Below are experts of layer 10 (counted from 0) of a mixture-of-experts language model. Rows are named router (the router's row for the expert), gate (a neuron's input weights, with its number), up (a neuron's input weights, with its number) and show model dimensions 128-191. Each number is 500 + 50 x the weight over its row's rms, rounded and kept within 0 to 999. Numbers have three digits each.
After each expert's rows: a language model's description of what the expert responds to; "comes after" lists some tokens at least twice as common just before its tokens as in all text. This comes from a sample of Wikipedia text that the model never trained on. Tokens count by the router's weight.

# expert 4
router:516433463545421574453428524507501568520520531481460453499425502612550467516397474547450495454417527507435476487450548487522479396481479548509509423461433420447530486605460440585497513494490482
gate0:537438560532516428514501457419539460493404464512510459501516546465511465495580436481548520595454510563557533546455470438484498456532572547502570529403484511595643489529569468603496511426481543
up0:430543549589578444440557465458472449447496499566521559537537479511480560516527543491591472487489466501556566480433547513572504509595400460442537545581391561462483524439524508506435398492527439
gate1:430521436527352537549488524485551472467498399509511468488519456577563490500485492446544497430477450572477485458447450469561489502543501414482502525536464529501526493484606448408452410499522492
up1:425477439482496461501483541480604516535544492541474524518500463589566388545510441496452404442471427555592514383541508404437464477405535459557450505534495465507512522509521516531455527548546526
gate2:472479551491600508514520455489464456419535487528491465468493448431524530525501499498486455469598479499503473440542525422504460479482554486461541487537555452507456592436557449483535499416567460
up2:531547548578472503479547500593528437436506518529482575459425519532446500469390664479547474512552553499525438501492536545466578536537538517538453541515512454558527456571454425447479529473552528
gate3:542460530498468449494445458496556521552579452505557532523414532585562509419457549530511437461519512486531545533481464513480519505437378562504466460566464466460549498578510517482515588572450500
up3:572485579498559510478500457459472452493467538447393473481547497596556452490501460482477550490506463501410416513416514495562561532507508428535496511388476443485491510485425474442535416499529564
gate4:553509587611511546513453612406426413556532443529431488526448470621542527467459387488484546445445426504471462527446529470528503510498487490525446520425492498516478415431439595479569493469493431
up4:542427480522509458611493528482497419474525516460529485459490502442446577495546509539582504556548527572541523475529542487402481509432501553489575519509560538495516553531422506475522512439417431
gate5:538489638427489521541459510507511544426542466459517563474481575511521619521597504544514536467432555506559630481548472597492530361508537420607496409506455452577499447477582444480590589563527461
up5:481443434594553509558487504453449492557525511576497541638440488427521492542500559503524500461539512529434358438459508473485468508451446519488568527472564501500500487515475532541475467446574565
Single digits inside decimal coordinates and numeric table cells, plus place and railway names, station call signs and gene IDs in lists.
comes after: ".", " | ", "°", "°N ", "–", "″N "

# expert 11
router:450516498500514522509551488506469463528533587562494564568447506487466512469477515559499566464474440511382549460543547455517464378541569542426532442402478551449571433622560503564440446544456541
gate0:544522537559417487490535583548518466441466487528551568477524534457541528419536478440498513536442551537495428548569483514495472557601519392537392385480453459453506477461631531547456568561499469
up0:444565490521489539412556446545523504428465530458481603457601523560507534524629466521445509450479476545383506595445600590509468449496442490430449524538533422467469546406418434521536471348502499
gate1:381541489538498541648528446512410475482540553441501457505512484485477585423494556566449496559559530534516454557523538573485484488553463485475510558474524444486527503465484557576471505476441478
up1:504479465482440508496462583510536537495446538497496474555477442534499504467462491377418484526447521410352547569513479530476592454495496571542469515510457540477449563489561542560500494506459508
gate2:514600581578409367494579581519430483465443516425495493471395502496448518443578529523400435513485453407523468536397401534587397472400511491542559528383526555572518499520512491502489588428530491
up2:495477486520549462546494515443563581451466520489530490542495448440453433472538556489503520445483491464439474469475604634506525462485444411548584588450546492550544524568518667486480546497428513
gate3:481490521439562537558472456482557551505571391524506487568539506394540551499545538405496560481571502535531515593523499517622477523468500535537473465567571591466497493435509502597573578460481425
up3:493503424563574577400543514513535536567518586443525478556565475491510499481481598505484590561476507502483446477413554548514571491441472474518478562546445493501553496414472533520529530473473511
gate4:521588447459508579541499577521482420518443506509443516451463561451498469475471545534548430492421511600424553451489500416459544566460386426466462449416464521620552555544474500560536443591442476
up4:640440568429589519517449528386534491530531552484508534451485499477542518523557552523532496576403483538397500427509468473442533391459400501445549470431532472539540521601552394535510596496483511
gate5:521503465535556581539518609456526506571569481464512618441513479449474466419475488496493534530501591568549512472553521451527484521502415576477468530428521479466519571506530497361491546568496530
up5:532547544520425447433511500597508444551538482451420482441507434550462573488540535547464505446609498571468503474474444478580460481514479588558406465540455446598472443436517485434493548472575509
Numbers giving counts, measures, dates and table values, plus words like more than, over, approximately, e.g. 345 MW, 7170.
comes after: " | ", " ", ".", ": ", "; ", " ("

# expert 31
router:519511479437563547500502492457520526510506561479475554531466480483462448563524494591467493466453526483490579567537543507439494523550419467444470458515416532472468463565513482490544449564478401
gate0:514512547432456505592473501584581416516478490554512511435500437505522545492528562482525578445522465524534577472590454551527519575492553578477527450572462414505554686513534445541443431497488387
up0:538558533557525466474460547547500564516547457497593461476440431490561462460562495506524521455484529511409521512401504491537438459541507530476457576404462562554487576550505521463571482421447434
gate1:513508531511510561520596457461620486527442420506461504497582437527459525463523444468512435440461496446505574441598420476423457555451538575435538648435514510631503455445566392512503565545483521
up1:481465416495553432433475545522497531448493506496467476448489510477483511577539590464492589556525457476536487548505528439481394470532498493527515511497502364420396461460537549508502433610581505
gate2:575438464491464451422518550498548428483513471468367488537505565416538489491500555495474555418480520442463404440552521547439587490495521469515497427513420475490485456549514495418467545431527507
up2:480467471392454510501538525539456577496518449476587515531436459532474412432435497530492494542535559493532489561443514473505488413552464525529477489543496551508451496442561552533558523433497516
gate3:409511577483522497480553540451594511375430433483534528500519397496576469510490459509530406507552442547569486543467510557527505510575519566432489489513553530533552442502502427490487502507439610
up3:566465398490502475526621534532484487489452449525493512497461427522568531565498452505483492490468561407482499491476588420458557478490535546541404599517397453411486445514429519504397431518501504
gate4:536465551554478523569500474379489501514523500510458455492568492488509636402565529468471540468545541378517505528617513458462487534477505521512579561609458581574516578516435510518534544487538515
up4:403429446511591576517426513489543509472473468464435457549494399461497503539510573516423410519493551508600495610505524567478511466505452449510468468484428493560425452418464443475451497494573358
gate5:558482598441458445442535495440531496547444488496440516519444538524502463542439553461561431491468554505384541473549455482416506440486500538462542491514450422490495513494583519491534472498506427
up5:458474436591539500541417542543514499531621436403543415532572497450532503502436450437531538493541514507518536462461531512440525544508461486576530458439481412427472460610490574419451510556498498
Last digits of years and dates after a leading 1 or 2, such as 1815, 2025, 1971, plus some coordinate digit runs.
comes after: "1", "2", "–", " in", " on August ", " age of "

# expert 21
router:506527552474498587400507462547483575496423517489476456550454506488489523426494502509581465513437570517491456503576421432475578521449472586457442368565529464470501477494529453593436504518498516
gate0:522607536463495537548556435551490493377547556463462422498434459417381461491588478436466542584527581429482576483454483447466466523469429491556474539455537574549530514496398505521494511488438425
up0:480514537561509512476511484547529462456497496499483576526517525502552600482540614490585523429487511532508604542455561490529554438447408486539603461454616412531533437549493445513511467463471589
gate1:534636609400483488455445495462537581493496582482602482467449451466463599518497498447543532468522473533502418530529519391509527579557510451454504537530493432446403522523494460520517450481512503
up1:475562466458546455473484489466488484429510532624608496530559493463445431507584515399531570483506456481554526526466507442522477560568404406528471491485433540465452487539494473477489379480493486
gate2:514480488565434491494507426524538476487559401447539420518489567458554516495513550454407560458409483432478641389426539550442521506457494484569633471502463527473570494402554543626476425495527496
up2:626567445479523444418525498518506505482546450519517509537435515472454360423499514571440446531494521468378500526525446534463576629525420466494514452578503554499432533484512447452598517516403557
gate3:598532517514495529508485491449411556495503512531490561534491470636427577482466626531575481432516559443568552485442490390472455532474484441458646623500532499463589563470476499510528479605483585
up3:537439502532419463564499495427417539617503493507529501522520474514472526541553507441489528397420459474360515448503565430502424413429472448391526571523530440469492514485416498408526484569447479
gate4:485543602527494489487501483530383406540549483513559497507458479525402460409539495506484571432502475531486425419499509501624470496476512493486490406626500532394531493464446454471421460508478513
up4:499394421483532537478490570504482470489533505468438663499563501431539518481389518544518521494476501520466472541538586542459492589483526498500436518520426441541398421526442443469560537450523511
gate5:437424473447570490511504460539468483401542480530528387495578546439460511484539541509531488451503512533548532552575488569515495493514508620492434526562548507502436467493498449472549531525475519
up5:446515457566529519537512526448512513476446424503559458403498496344516509480390592548507495560580474467392511459427476438598502563469542523525549436469506549582506576479557493529515445528425490
Cells and column names in table headers, especially election and roster tables (Candidate | Votes, Name on the Register, | Player), often starting with C or N.
comes after: "\n", "\n\n", "| Party", " | ", "; ", " |  | C"

# expert 6
router:525446413540468589500469463405514469537522574459464517519479506554546572464462481584519492483518515436428502487511459546455493577566508486559587442551432480523562424582470481463472514453550501
gate0:481481433391539507422450443570514471556542519437565607494497469480579475592517536460496412444474476492510470521494542517485466526504546502543515426545534475600508480398427514531423508522472511
up0:537432501516514485481406480448530514512531537422641616517521500492465462542575604507557519574538415452557441525433492522547575553516467580530535434442512448538521533565585532514496497504513655
gate1:513513477412449531536677554501538519506556486589499398542493513496575449446517694498463539493474598420520532458527440522448489503512470500544499487516499534393474573414496570586486471478564491
up1:498542520515554508481462514523428497480515487536545531495463578462493611535548449497551461504593457451521578514507389447444515535503504581399550414491451528638473449522542441467488548595499534
gate2:499560419419464503457519466494461400534449505517487559343493600566583474416460494474502517585512466524576455510450510537506564510517576445582497397591401445515496511540550477485544555560508540
up2:609461527571519516418526478512466572484456556511540538522549597477434424507518530511542499500570418445520557564414470512557470491496493506426490574575590481477498526557495514535555487496490658
gate3:503549541416513529513524460512548430558519479445548492556573567511522499555506425509525548544470480564560589556633524441465532532507552483461486535487494562464533521541540469529487537571438478
up3:554450522438502495502532438475555499585511467484452496408477492586464493538488566507499568409536547425400594571511458563486517559522509431484394512389420527395536548466543473556462559473528474
gate4:415521568446515563525444569553581475495481499438547495513419495460439390446505510501488450506527475460498475513466522462467567463409585547536592524533569476562557553448580445494486489488509540
up4:431545441457450545470459487480462467514486427500500507432450562519541517539585599425481495520528584549519565559532397509484432464528496452460486556495469518425456546489532492501407514536482546
gate5:429514527471516401462575486575554558515507425479577490508518584599576520508484502516411503490493529449525507531388545444495478584637516541407515529567522468530475567494489486491488447536495552
up5:496579516552489386465475527550548537513524463523545476434447491465530426467512550523502479425438448505442468500559553474517517482426423517501546584446389469493572484457533509482539541531512547
Pieces of four-digit years and date ranges, such as the leading 2 or 1 and endings like 016 or 024, in text and tables.
comes after: "2", "1", "| ", "–", ", ", " in "

# expert 25
router:472444564497389537538506516586564539604572510498517485500495556516522529511442432448433461494550453436484512563480423440434492565502530556474449506530492498479459480514509569503428515532407537
gate0:494494522477509422538388450475517406497464516602558553467452522492422565492526429572397460445515469551522617566589496478441570496491507482592529459489541566517528541494437498519460468442494547
up0:570505488452549514379474474430484570505464516470483454469549444495572467462465493528515529428588502507477556412435493520533522499482504450358589516468361519468491479517487497521452510488484498
gate1:554459540472540534565580475535480491474482500601452426531563502525497425512504529502537443498459533442442481599511467500549521434532450500541489565604435599423492542556466490558510571517545551
up1:504445540508589543433549580521526498534512510486535508521457501579500553534477509551471469566403545542502513485529488401452531568498558470393472531459500564403482502502519437558522465466481431
gate2:479468547509581468477660555518437507503493499593471524524469479485560569528460584523552502596549495548446539511596429394464562438502391499516503499436434515551538443437508359507445491549463499
up2:505572654586594523544551508512518446511507516502438473390456476506534441624545411551480542521467490472468474465460516497528413469450575551518550465579497571500512554508432517479446493423547471
gate3:458515557404597581453505456459511538532462447483537522495545383480500508472449462478523462496565520460522466460542426454506473547452492481489512451456492380635533553401471513422526402479556454
up3:387431511515539527499472506503497456505436484657582638534538534656533474471491456493526542456471448529505569492522532473560432538478613517581508519456580458409494540533569481525506538474542503
gate4:518483522450609559536464539503458536518547471476466493494507489460511573541440500526467498410500609487512500308468580480474558497444551558510512459551545541552514485464422510509445470482508540
up4:464472473480603412542548576475505531534546489460525426406461507484450564464577499516544560490429423500577513488575438459460534489475488536465452608520484506554529552525449467599464469494545529
gate5:481464510569448523597473504474548430509515411593552429535490569459588522514480502516466479538491521536491497437465479503507467587610499575517478529469408477531508446433463487526620612516469492
up5:568530502554514501474455488497522476483465492547472547408475553573479560576495515484508413464415496485417437462488506534508537502517490536482488378465518499479483525452364544481427521514456570
Pipes, spaces, line breaks, semicolons and the No. marker that separate cells and entries in tables and sports result lists.
comes after: "\n", "3", " No.", "6", " |", "4"

# expert 18
router:582465420509513540548452516484449459533523476442489475359525537490433558397583479462502446420410559529512503528467475405398514485485483456414455455494496639508450475481502505523501584464498501
gate0:517558479456502541505504425523565465518547488501517558500572432447390443491536467499505512527411465492488529456490483547583446459523533473521524527480548553413555419463567523528515525457567590
up0:494409550475422522585473466430496534497473538449570524465470472449474501456465489485582546440417502547560547533455468407480478514543515512562432497598520521433436546539704478511495530479468566
gate1:479556535417495441467596476477591454564489486462494538470501472507514395521437518458523404500466487473492548468444515498423492623519492533557461429549472518502540458531491530450480457496450590
up1:485523489519437518509583495507422486527428405446566363517531462578545476471489355506506504521438562365531541413415536408481557402472575493556495406396452474537481508457445541595556447520478404
gate2:506516491554579561438528473551512506572496482510466477595522425503447513479485573419500537395513552454448467490510509590479469537408503482506420371441521450524558448488581480530563519452515531
up2:495447502508581466534470468543493533489522459512483463541502529565456443464439535486510438581542491417515357455515541487552415459461537441496492501566484539510512596486539500431480408468443474
gate3:451491526419518514490492576502502513482523535460435477496541549528447521434473540518504460582459487446364618444445441619479523462534476376545537541504564520476538479466533461505590466486504529
up3:505503605455493469490512493507500521500494492513537396484487492415562491473502626432517498523512417435378419461488485582548442486464462497496435531546456600579457466517518503509579500437450541
gate4:536463479444498508447496476458397586571500492469476637532482445548474476511543421559528553488503508504484373481486511532427468467605514501440531496492537516499506564473534483492457460517513528
up4:458472520532462462419530442539499569536546489477501529531455494489557488486504471415587443502488528452533451563504421514550555512496535478514554481487460498515540526520391545568434497480479408
gate5:373430482458605527504378480510485502524519531571572506524437539549463503448515482427471526556516452540526481517462476507541574478559525569460501549551483475527555571454376616439528520515508426
up5:592512428458482469566563506518524580430446488558466456509463489593500487560464540465526478481508567512528504484481555541549545519532493476486613432530390466494514421472554500520529526532497487
Line breaks ending list items, table rows and infobox fields, plus section heading markers (==, ==See also==, Scientific classification).
comes after: " |", ")", "\n\n", " |  |", "==", "==="